config = dict(
    n_layer=8,
    d_model=256,
    n_experts=64,
    experts_per_token=4,
    d_expert=64,
    d_shared_expert=64,
    activation='geglu',
    moe_layers=[0, 2, 4, 6],
    router_score='softmax',
    normalize_top_k=True,
    routed_scale=1.0,
    balance_loss=0.00402,
    balance_bias=False,
    router_z_loss=0.0001,
    shared_expert_gate=True,
    init_std_router=0.0282,
    lr_router=0.00262,
    n_head=4,
    n_kv_head=4,
    head_dim=128,
    vocab_size=14008,
    norm='rmsnorm',
    norm_place='peri',
    norm_eps=1e-06,
    positions='rope',
    rope_base=14000.0,
    rope_fraction=1.0,
    qk_norm=False,
    attn_scale=0.0884,
    tie_embeddings=True,
    parallel_block=False,
    extras=['capped logits'],
    init='normal',
    init_std_qkv=0.0214,
    init_std_o=0.00536,
    init_std_up=0.0214,
    init_std_down=0.00536,
    optimizer='adamw',
    lr=0.00173,
    beta1=0.9,
    beta2=0.98,
    weight_decay=0.2,
    lr_head=0.0103,
    grad_clip=1.0,
    warmup_steps=475,
    schedule='wsd',
    decay_fraction=0.687,
    decay_shape='cos',
    final_lr_fraction=0.0,
    batch_tokens=131072,
    seq_len=256,
    doc_mask=True,
    train_tokens=560700000,
    steps=4278,
    dataset='wikipedia_en',
)
Below are experts of layer 2 (counted from 0) of a mixture-of-experts language model. Rows are named router (the router's row for the expert) and show model dimensions 0-255. Each number is 500 + 50 x the weight over its row's rms, rounded and kept within 0 to 999. Numbers have three digits each.
After each expert's rows: a language model's description of what the expert responds to. This comes from a sample of Wikipedia text that the model never trained on.

# expert 0
router:602500430483550491347422520643579529555527486477540418459534439514455508534494533570464557481551460431447565538501590520490560567478543508567579507477472528513503526624469498479528588494552521483478494531447447444437473446437460463547547415423490474535456523486434535454609565491548472480468514474530441487516473542498490545493520461538471492544518530414560515513473499582455505508420465424470477412570503507494478451458442494592553417455590474481534439569561476527440549476543531476496478464470507643560496553375520504544503467521551544510482465464332510482486551520514458475502498552469564431561494575537516434480454583459487522505459593547501501417482497447434524432399440499409469484547496404530476604397489523557560483522532522480463529507485489492524458557410455
What it handles: Coordinating words and verbs after a comma or noun phrase that join clauses or items, such as and, or, but, while, is, became.

# expert 40
router:482431486493515436390466467595529557580573595494529403481474508505575503482507585503466514411505506425434615517511609451523585557515611545508482442465481482481478470576461489495588462501510450507531514560487522494435466442519465453534539404512501468521445493560462582542589434480546460517459478493501502445406458459485527541466545489534484469504498554445539530522544460565447588521527439501443556480613468433547540500499427430546559544477550454507520480502513556572456650500518523504450494418549479545538426506439525511501559442486525388543493424539440504468472416466628544463541446592489618458520535528491536463497493639491483512521443590499500541475435523503405470552433561474387504496494413408557447496489547595533531527488507524448524520496527595522528482537490484
What it handles: Line-break tokens ending list items, table rows and section headings, plus heading markers ==, === and the words of, did, do.

# expert 50
router:543504528517476437449377514518500527600563475503528394471494545477520472566511586632426486542574446457510513569489540425513557499610575506540525495542449571495431475544437476501575561483430484557522479584469495471442411453527449474461538476442456533553427480554581591483539525532596453484499456484509433457543508482462404528532564512570451522486479502529523467504582442538413526500492486429491545533548503522510470515480422495533587525415516463508490466590438564576560540528576510462525444442477480527577551512432560583601487469423483525525457445536437438581433469501502489442550523587501570410622522484503456495443543560484468495493421507495616565541536579525361530524434499467465432516565458444476458483514506482499590574404553548502515512544532581487514506473498523
What it handles: Capital letters and inner pieces of names and places in lists, such as Fenerbahçe, Aberystwyth, Kinard, RSCDS, plus the word there.

# expert 52
router:473425514498525456515539529554466564541524553505553429438525506529460507486512610485423503456533499411498532546531537463482594506528618557544526495449409561514550549504458514510526497516447474493528456552513493541463489443519475431481567499434454420570441505518567556487601472528605444554483519496466445481507499494469560567469548533491378458463545518493529507531578418551501541488486495414418531487522409553546441459464427499508525500508524509516508409549499609545434586436538536528514464465445473545552479536515544457585470427397469508479454556457482509480465435425498404433550537573479583396620471503522536525488483547534494545482387506533515456444497527503406573522473490484396421510569534426527507526485475635489683492428559504501515403496519510551607517475446462
What it handles: First names, surnames and country or city names in prose and results tables, such as John, George, York, London, Japan, Spain.

# expert 10
router:497469468442526437439501499507490509580530531540515458484494487493527570522504578515423491500577484454482548468481493455506521478542556516549488456508426449383413462482447504489562506511486517471547417615444559479486498346538489476580560425532500517538465476559521574522538481458542545549414471460528412459471497519448532503459515502513502537545478502523466497515512392604450580510508470416411498406496501474567503537530528429550559491458506507519502487565507500557442554437517582513569495487537491567474507449448491477582512401422485404506511473493437544437451477521478482537555487600486564431526551500463511476510610614496533468432499508464621548465517650505458519566432559459448485586577440389586500450467574526494586481549488620568515469460452520543561479520460348
What it handles: Column headers and word endings in sports or statistics tables (Apps, Pts, Goals, %), plus the space or numeral after number, War, Heat.

# expert 28
router:554530495536491457417487535562578519555549451473453437535463463550509462518468512607496518503471445406432528553540578479467583567469443512576506430510451545491518448614449504465556553427460479528447500529500458463526535404465471439558557502503515461572496512489524560553587430481542488488577413454445415468427480511496491557468527526514376521524527492450506455509481421527466515459433467506450480450578379563552523447543432553436494512458545467513570495488465531583459552502580543397528475426446558603539521562447603503591505424421571534503462503507413482544477538499585429427506518556500574449482490567538446461481505527535510562540415544528468588488590475523354521507515505483422482491548523482499518491509448535543617546371490573476517509556513491404543453489508452
What it handles: Adverbs and verbs after a subject or auxiliary in biography prose, such as then, now, never, still, currently, worked, appointed.

# expert 24
router:588372492477530500453392488558498493583489514528530374457546483552447461489545579542421570447548464443406504441536564460467531436428558431543497496495473508431460436576443465537540597455451516455490409537498463473546499392448512437585593438534498438595520495573558524483654509522578444524509480505487547427561464458469502557551466504584391491449483524474503470547474417533443485536414540440521585510526499497523404558525504447484517510495525474451506421465505521602470520493574541513536463502506489550421525504411612550567511494468509484574541478462459500482471450495498396486500425541495507409572464576513514448512524557528494500525431570515550519467523595466443513507457458504469496507580424444508528597476506498514571512503485605507581533479537475514466510469386444
What it handles: Field names and colons in infoboxes and lists, such as Education, Born, Website, Year, plus the following colon or pipe.

# expert 60
router:488408578560537488438420570622470511561559545552524466514513473496461550558435483556533493463576465432402509462478655449525578507464558463546538459475472480511444465480506489430521568440454447526533502541426464482482481416493485456462517432492503446520394444472503605465581486436519477507483494495465494504476505466454511560508568506496414519394550501497526550500449532554539568492485461553417485488535506498547386473524380462437544494516573394562499471598521572503435561505619529480495443483532504601499500528465614571548475504429463498489478465514377496429474430476592519523497504593452565403586458548528529346459497525455506518500375544477534491454513512502449548532441530478464493502509488396571493539578519503515553532504532548496570473497479535496499512487545409
What it handles: The word with in architectural descriptions of historic buildings, such as windows with segmental heads, plus closing quotation marks after song titles.

# expert 15
router:521512545523528433419493508646522524579466546577498474479598510600475557572473590570446546458475501432420566444514523441543595506469580485600536449554414511416521498522499502491511545501455489508519455569506456519446459459451527401525576458503493469534510522570448541505560511552584468558510449488470492490442546471451488610517526554526497470509547525428492418440515465600507475492423458441404494502528451437484427461525474473483504490483607463390552458544565568601423582471539448518507446433515521549531531459447532490572428394518514469558491447470455486531494507509602452511441518577532538386609533490528463427472523548412474476509396580561538474499528481485446512522392499476461559526519513466568481574521507527521602523470528544532534539490464460480453373494471465
What it handles: Subject and relative pronouns (it, he, she, which, who) and music terms like lineup, rock, released, in band and album articles.

# expert 41
router:472469444600443451396428486607452460570544491558521424465496454518521501544514512480496533483541436445454542462576537402423531508549562550479424502478462570562507583542515531544557551486444496579578533574443472507399444425537501465577589473498479516500396551474537550486537441491603544472452501533486481447438490552561551566417549527570429513530527567493476435442526409482521572462470431480521468519568437530485456432488418530548513496503504443504628540500543571553523547435522449438587451498511505532480462492478537434523467449388507442588521467507445523449475448489553498450550515526528527428545486525579584455481565475482540431494407510517531497537468561449418588486423490434470481460438487433544476509490417536536653608469505571464537486423496528487501475564506462
What it handles: Opening and middle pieces of proper names, mostly surnames and foreign words (Gu'inn', Matt 'J'ensen, Stef), plus medalist.

# expert 61
router:525497466560487458323435487551543545611568471550418431469496503512460470545504522603452526476521415497395555472512562462482546496486556427537503506517527461461500516613525536371525570406519485517536509542459469477446449387411502448615579503448474577501430500504560557430545442484577516534473394469474498491467502483485507541485507562593421494528534489487566443459526457490507479507476471432494490528566405449466471533520446471528501433460534467509532566473535501579490590528491541456558493472544498543502424579452541527557515444483451459617452447527501531524443434517601479464513499524514530405572549513528521495482448510497460481530415546429550468489472525425494557487425551479400511478436400472516433539454444503547642554481565481492485559508468612500552406490531502
What it handles: Ordinal and superlative words after the, his or The, such as first, second, most, largest, Best, own, and capitalized initial letters.

# expert 62
router:506475451535543421371469547603546516518491432483465419528544507559489448534438538586438568514495405455503525465468578401529598499428572422515517542496487478474502443638453515408544532420466397512545434530471533433456476425421474443549529485451491513481437494522531545420636546521557497516487463569489423390463541427545510567467446443554424510529526544456500517569531521535476523497488463463525507484561463566543520537527482485474548458480555432515550530471585496521461516513551529475524503481530500559478432483468607518586433390419505395538493542461463512472543471536577456509480493561531572444516483466531465445513416595510532505549447605499486446500447508480437521506494456426418504429495422410542497570498545473566607531500488555546581519459484539481508448432421523
What it handles: Function words like by, were, was, from, including, plus verb suffixes -ing and -ed, and Ching in Chinese names.

# expert 33
router:485481527504432440416448571561473552551535481500465369470492532532477578490526546511523534437511436434432563463505544425511606530499552464511552482440479550522486589575459513408515463466435514473508528547485444457479494447459509465613630459425501555504375452485546567517557420477529456482370538530504450439420446488483518462523519522553450563438541500568557422512527455472464493512485483575482506499517421425529507480511410480507523487472465531626536470517605546555514573453532541500521562504541521577489450516451567545609464458412446452564480482483436543471494408432615459523483507511477535395536485574525570446489471475446559494485464517516600461513557562435471560480441567463447535493468464426545517552477385496558637552504487516459555465467486572531502477464492481
What it handles: Middle syllable pieces of ordinary words after st, reb or the, such as sm-el-ter, reb-el, st-ele, substr-ate, plus possessive apostrophes.

# expert 20
router:527380547481459501423465538487421579546493574547519425424532413549462519438450548542516526513562476377477598481515530476478586466496588495508536455455496421467535478548405495510494578448469549580525506529514458554499480392480492470528646448483487411496454493543555590492594489511565494490439528496436502453461488484423480561477490488549470503401568554507530531473495447591459627518540507538490520399477460484485420508513395444530573493480617501530506411433481532554518583432550495541585490456527474606451435452418541516581523420433486555493528491577441525478484507505541485456539447560418467457512484524515499461487448547517455401488372578549533519460449562495442538568432519550446535469492479469506547572571553570523564475512485529479545510568537516513513465537478485
What it handles: Colons after rank labels in taxonomy infoboxes, such as Phylum:, Class:, Order:, plus words like Genus, species, classification.

# expert 56
router:513412498518525504444498577505442540516479502572562396415449521620461490523449499515514522423562465465442562482488507491474503466535597510544470506460419486473537539506509507503535614471442501560548452628493470540452526416529470474532615405469504468627508481550592542493562488504524486470527539563493476466435407449449469543516493501497408463472504503531511489505508497586550491514526424494516501440561458484525429453500460494456513521480618523470485355493503565558437589497553454461495484455439427574492502411416564523548419474461457480544485425489450496540439504456630443477511429563402515443549447493531517392523518532490483517436360483583516535490486594489395535498447456499439511465551490481570515565553556479577587435519539535433531491451563517448508471515521416
What it handles: Title equals signs and the parenthesis after the repeated title name at an article's start, such as Jbala (, Balzan (1637, plus born.

# expert 53
router:517425477503476380471524552507580639547537579500467394488457480476455496560585508544502491443548477417453537525486526544531587458501552549531532423472393528432489542556463536508495479537481486620531494592463530511472520430553486487611580545519488506524470469475539536539533474509511495489503420414504523514457466441423459477508550516556468431502558515496431515449497425471477447538477492441456522429513452483510474512470433511569549500478533542582523393541526540556548567451488545511537488415527485612461477454435500485591486436432569410458493426482473493444540424507596494548531541550517534388576516565555547457476491543556527401522443476613570539536480615495331492566483550532495483522502480392558490557472501545503566542445542507535477515483493546554520410555425453
What it handles: Inner fragments of longer words before endings like -ation or -ities (sec'ur'ities, acc'ur'ate, ex'-'wife), plus as after such.